Experts of a small language model: width 192, 4343 steps.
Below are experts of layer 2 (counted from 0) of a mixture-of-experts language model. Rows are named gate (a neuron's input weights, with its number), up (a neuron's input weights, with its number), down (a neuron's output weights, with its number) and show model dimensions 0-191. Each number is 500 + 25 x the weight over its row's rms, rounded and kept within 0 to 999. Numbers have three digits each.
Before each expert's rows: a language model's description of what the expert responds to. This comes from a sample of Wikipedia text that the model never trained on.

# expert 22
What it handles: Digits in numbers. Single digits forming numbers in tables, scores, totals, years and statistics, such as 1, 2, 3, 0.
gate3:520513535498470510481513519525521522453543500494541490523514473498506523528443533495482501531469515473472517501523503513469541506498497464472495521494491471485472498516521462518505507496534474528493483500530552537481500443483472481475476477490523516500498511461494488456491509532512504496475524485437482506462496486512539464552516505504541477551471461548462497480504498532499465516533492543498499503557497558526505515536466532506521498529520470490485496516548494530494507505475504525474533517516503488487523497528516544496521482512481475471500515480470503519544539477532526521
up3:508507526526498508495527470485474471507510454515519486532510470493521513537471494510485473478518521450478487478515509504477524456480494492473477477467485470500448541547554485481526509478523495484512433527525522526480512430505498536493503478512537545534478528479500493470518471500497453533489480516486493526457488485478490475487504492520543515533512489526475512475527506499509465544485492525508519510516513537525476477546492495508491500492507454488477449527509528510478466502475505528514556485523491476451487479527498514522488501526487456491509491440500528543552498492512508516
down3:515493489484514513494489529472500485509503473465481494459512480473478483516524494494491456464529496493466485534483516504528487485478506511462534473487449511455527540517506516490501472487507529497474449480485506453540454495451485497484491501479514468488521476490463485464471514528479508476484494455483502461528483531495515515503483485508511554470496501460506518521484489507514463464501496483493472491508485502499539548487533481542472506446461518511492541501491484466538456535530445459484518508496501490517531489517516534516526513504542507435494536474478509481457456508501520557

# expert 26
What it handles: Heading equals signs. Equals-sign heading markers such as == and ===, and table divider rows like |---|---|, around section titles.
gate4:503495488499527435503501467486531518545527529503509516517519484496493450535510508531564503471482477526499513476506535526490496517492544494468511495505486496503498523483479510487519507511546503530456511500474472470503550533494566508540515501542509488523497506539512479469490479513481470506479508527503481489509512517538522557524506484487544497519495516475503511507509535496520489475505515501504475503545494481479476501500491449521479509482463545507482516425442481454512477497493501493457514498489532552539474505512469471502490466496505493454479542527475519473480546515536529476
up4:516513489507511504513520457508497487537507535465518517469524488474485505509505516558584530473489493509490518513515514521491535518497495528483541496530486497502498499479488509479492498521527477501444512502480475487506532539485563489516482453540517498543494487565461477492502504509458473524501471517501470502499496530548487548510495482501532505497528541466505513509522540510525507470495494507553496479484473471484466469494487495506490502507463579548464508442453499476498495501540498520466489491501497546512479473515482476499503469516526486466492489505482522465492524509540537494
down4:487516499549486519509487518497551502509510512491495471519509474477502477511525507467546470489456474464533493497470509561496518479508492494459481464520510492548493491521481521509463485466508490517472458545455509469527488498553501503513456521491447529483503508505507534494484477541509507442519477522507432509551504488466530514522512534532456508501520483461494483505502473495460515528519484485482477482503491509460515494492513460451530515518505480529526526527500495540523522504519489478517480492481540519547522516464476490490477530510537522501509480466502513477540513462477499458

# expert 18
What it handles: Clause-ending punctuation. Commas, periods, semicolons and quote-punctuation clusters ending clauses or sentences, such as ; however, ". or ),.
gate1:494516517522478505507550491457515523440481530508523489531462477492534492465493498532512506456491529498489490480462511497490480448521523515541492540490504518513504474468521516509460484492488531463477505554530471510488522507533485499537524508522451505546486477513526478449500539501540523496531479483499506504493468459473508449488490490485521506514472491487511501496516480498524510489504531560497505485500526477529550512508471478502504524485516451494453487498488504509506492530499459494522508465528561491518534499464513483541479514474507501494491543530497499443486501457546444484
up1:538524534483541539465445506558520511538518499490480498507514526491487540504519514501522484515476491513514489535551455488515482537504473530428501480540498477490496534523495463488536514521501502499533513484497539482517488510475484496476478536481498547481513493493501501534487507481478465499495468516501475524520518506513517548507491512496468525486533484531505533520492511493515510530428520502487514478470525548500480519485553520491515502520482519463484493482538515512517515518503511500483495469543469519476457517532472498458564500531527504533524431507468482497482520519518532512
down1:522516493503514511476515493502480442484508489501522517517539489490512495499494484480501461491514451522526537486457519433509511451472520501524469477540481483506440491464493536513466499460476519479499509511559481507521527464475497461484492453489476515506511504452536470475503498520448522510509482516449456472506467504490506535499525485480569496517493462513504495485501541462539490526521523499503499519460517477525491464486514533488504486458466489511462491513484533494484499485490464559476498535485484474499471505518535516505497483516460537508470507499479509499541461482480506520

# expert 3
What it handles: Sports and domain adjectives. Sports nouns and field-naming adjectives such as league, Cup, season, national, political, professional, mostly in football and athlete career articles.
gate2:495532524493518497537481464488476510514473499510492474527509481534480493470515549505495469526500465469495516525514491478516498498492500546539446488496493511502534499515481519460531507464498502500504461464490514478471508433501472513560499471483518472478494500537482522526494544474489555476510465512513445470453545486507491562524471500503499510485565488523506472459542539497471482471503520519500534540555495458505505487516495503489474511501513500534509464483511505513511493483514508524449521497553482494498496524539504463491482492482524466483525504453555512500511503496476502489
up2:483543499438505492512518492455502461466486499462491541466499476552522472506531521460514447508490486474524476520486471498530511515469467487515455500479501482506532504538498466463506489515471491506514447513470517552466515496488506543529484502494476487486475507481544454517504475526492516469466470519506481496453511523513498455468524487488462467499491487512444469477524540528477478461463543489517503525532475506503481517504499466493472515500500487483515494509553518499537495509499459507479463464494489456497463520547489476482509484490487484465542476520490480502528510487496530494
down2:507531512547492513481455518480511479543497503494497476527500492474487495492484489475520495495493512526469540522503505492483462493550498516490539500509526503512494495489493492483531567516491494495489487473474509481523518479530505519564466556519477468496476526487505496456525456487567501549498477515465474496453509481505484523496535508493549539481507436543454511518491498490491524519497451503498514530511480513499495464492481504477480505573508518485483498520500483476485533472464526515469525504535488533519509513508497455517473515525566495534508460477472527512497452482519508482

# expert 24
What it handles: Action verbs after to. Verb bases and inflected verb endings after to, not or who, such as make, take, reduce, stationed, carrying, participating.
gate1:491498505524480503493498466452485467466507505487481552504551474537460498503501459478515513520526495495525492511496495488517530528449481512472538464503495463498539458555488506518479529488540517492514483549526544525508521455529490510481527487488505502498506522491503505458499480464514473528482523535502456547471516457497510501493505462487501503487483458462492597539451479453515480525493510484517544492486487524505500484498519539541529518493524500500528523467469469478465496494501480497479515495462484501513479469498473467497486535529476504480512457478500502508485490505503507543
up1:506491509479561474502497496536474505515511499515497501534501475470484475515457534497542487480482509512489500528456494482520510452523532540502539486474462461529487526501512495492442470524494471504487502470520487512519458514515505516515478473444492486522487478489553530479437514501478477487495482518463550509509530516498515510462506470506503494471536511533472539470483492515500519526490493478529547481491465449508507493475512508485450504515483521482499501522497519515479498549527562545496481525503492560509478553464507535496474456493528518500540499502493484471456489486474485487
down1:535522532516517510470511557510501484472494466444476505562495560487510499522520462514554505485500530497515508514507497494467490536508444497560495507513486562471506446504483536497523490504530502535481494518500528507480517495484469532511506505473490485493463472496480485540550491504521525436470489516512502510451524517510528497525521472513477506520515475455509485522457491519458475507510520533523563526501510503471492512532474511501492485518490501487531494501517490503486482527514465509499479491517520457510475510484482493528522537501457537502513477510512476493511537465512429487

# expert 31
What it handles: Space before numbers. A lone space token right before a number, date, or currency sign, as in in 1994, Died: 4 August, $126.
gate3:490524503517453520500527506468517532464515524552487510499470498494498519501466475505497507480526506541502507513516503501524522492447485494476542507507465466559530485485465532465481527503518544448517480563486472508470496494518527515456570511495551474514499493527440516526507516533524497518499512527488484478500514462524479531481491502461539522474491473511542472489510531476506525483468489504506495509527481493529491498482484455488508504517531526501532481472460482486481506496490541511503489552512555527473532470487527525498528485527503451507480463490486504480522457510487485531
up3:499507524499539544517473518470489523544520513506498550528460493482501478540551480535496530491487505476512517463461544514526483526523509543540485509508497543522514482454513520475446499476503500487544490519505483501531480468503515503492521506479529519466496494489524466549471507532495509510515482512523532498483554493510540479525482519519524513514444512485499484499480500452504452525508542490545503519523521510509507545489476492470464497535527495526491499503456467510461525482495496492520562510466476537483518468498543493483453492481507461532501541507474496494507488490536481472
down3:524480478487450461545510514485465538439507520484492522502454478494488472487506498505515486466478522503534504485520491539477451499524481461507453463499508512519495492498487472518500524516472519527505499484550513505505484467459484478522516478534457479520490508501505527512463499537512487540463492544501457522476494548509512491493503509469458498490526484464487573546509486515504481515509510447492508486497504531521558462510521474513529521474493463505509519493545478484510502507467534500502525511482559470465495516482487495510490460503480512471499533531503539474507536493450459496

# expert 15
What it handles: Institution and place nouns. Head nouns of place and institution names or common nouns, such as School, War, River, County, government, city, Museum.
gate2:503528538523526503541469512491503506483486545487495575537559516492524471527503492477507514530481511526500490514515473501481499485536504544469563504513506497478502485477506499477474530494511511492515492504481505479481458502480542456482491471518447456489471488560471542480482478494508462488467476502468502498510513503516452543463450495483500503532475523522489506546496516503485493522518514521490476477518531485520491514495489494475463444544506483531532476498480522506501497467471508504488487540505552496493488479454484530507501464518533480492554499460517464494479474531520506545
up2:506467455547462480499501519459488534488534498475475536527562519552515497490495491525496525528472456505511493515481456464506486500528514476512485562475490530500541513476481526465480525525470482486489480491466492484527566494533455476494510489504478510493532522479486509480490482501551532502519554511501495488507529468512475546522500513501541490501473496532478516510483497486505488519466561480510455521472502461488506551492486441534521508481496542511485466452507517507501484530515480496526497476483493475508498500516524529514538496513532516510477475493510487506558523464491495502
down2:505522486493496500538507506541546479506480530555516472469491538464487478465486530487472494487519515506513496452496497488507490545483491514525461522492457521488504490550509516539482511509500499492521499501517506503508510522508488459516510499519514531520496516462494474465528460501508483515516516513545518495489463486577518489536465447484486470525494465462487524524511540506488486511475519480518494513499483540526550512498485485499481532500465523486521498521448459496483442530533513521492500471498476501508504561505525507488454550453512520520463527562519528499482481513465478466

# expert 13
What it handles: Country and place names. Names of countries, states, provinces and cities, often after a comma in addresses or locations, such as States, California, England, Germany.
gate1:461499492491479504577518467503493517491549472483547510495506506511518496548556504474484496477508538462565475507552473509506503479495495461473506528520514508471470515492515491483500495486499489504493500516516533545498476486496486490488541497482520491491497508512499465500434522502487502510538557499500496449492478515499540471480533511537508500488498480522492509493465504506483506515486496481458499512554502530502507470496521506474500505503481460494469553569509418513478516467472499469487507500450508532523476489503535468510451485507506487473533480512492531505474507490486445495
up1:449507475480498542513514465492500530508554449486532500492517521539501511549527481495494510503508545458533495511536481514456499493484466477489480534520497485465468500497507518491526478462498520481500520532539529545462480484516497457469520517511514505522491519490477517511452504487470476504537572509500517450498492505499532488500549533508516543505496475516478497490484526509473497532512485506479464522521472530510512459513529502459481480524507470469466553547504438525481517477479500482470467515459513511506477477500567497511470481487510469492520506518520483524507486500488480471
down1:491539519467504514485503540501452451520523487456446483435479490464519507534515504500491533475452465489508495467470503587488519514505481535496513549531514541516481501519501466507493540529522464529465475485459502478532526467490483537469480487510477543491506463547474493477540484471522502485491492497510512488492502474514506483503499508492510500470536475534480523453538520537497467506538527530508480490487461503483482479433517511498504495509524492554484512491512504491462469476500540507497495471498502499510524486476533496482522447500491479496473475498525501499485501518502498522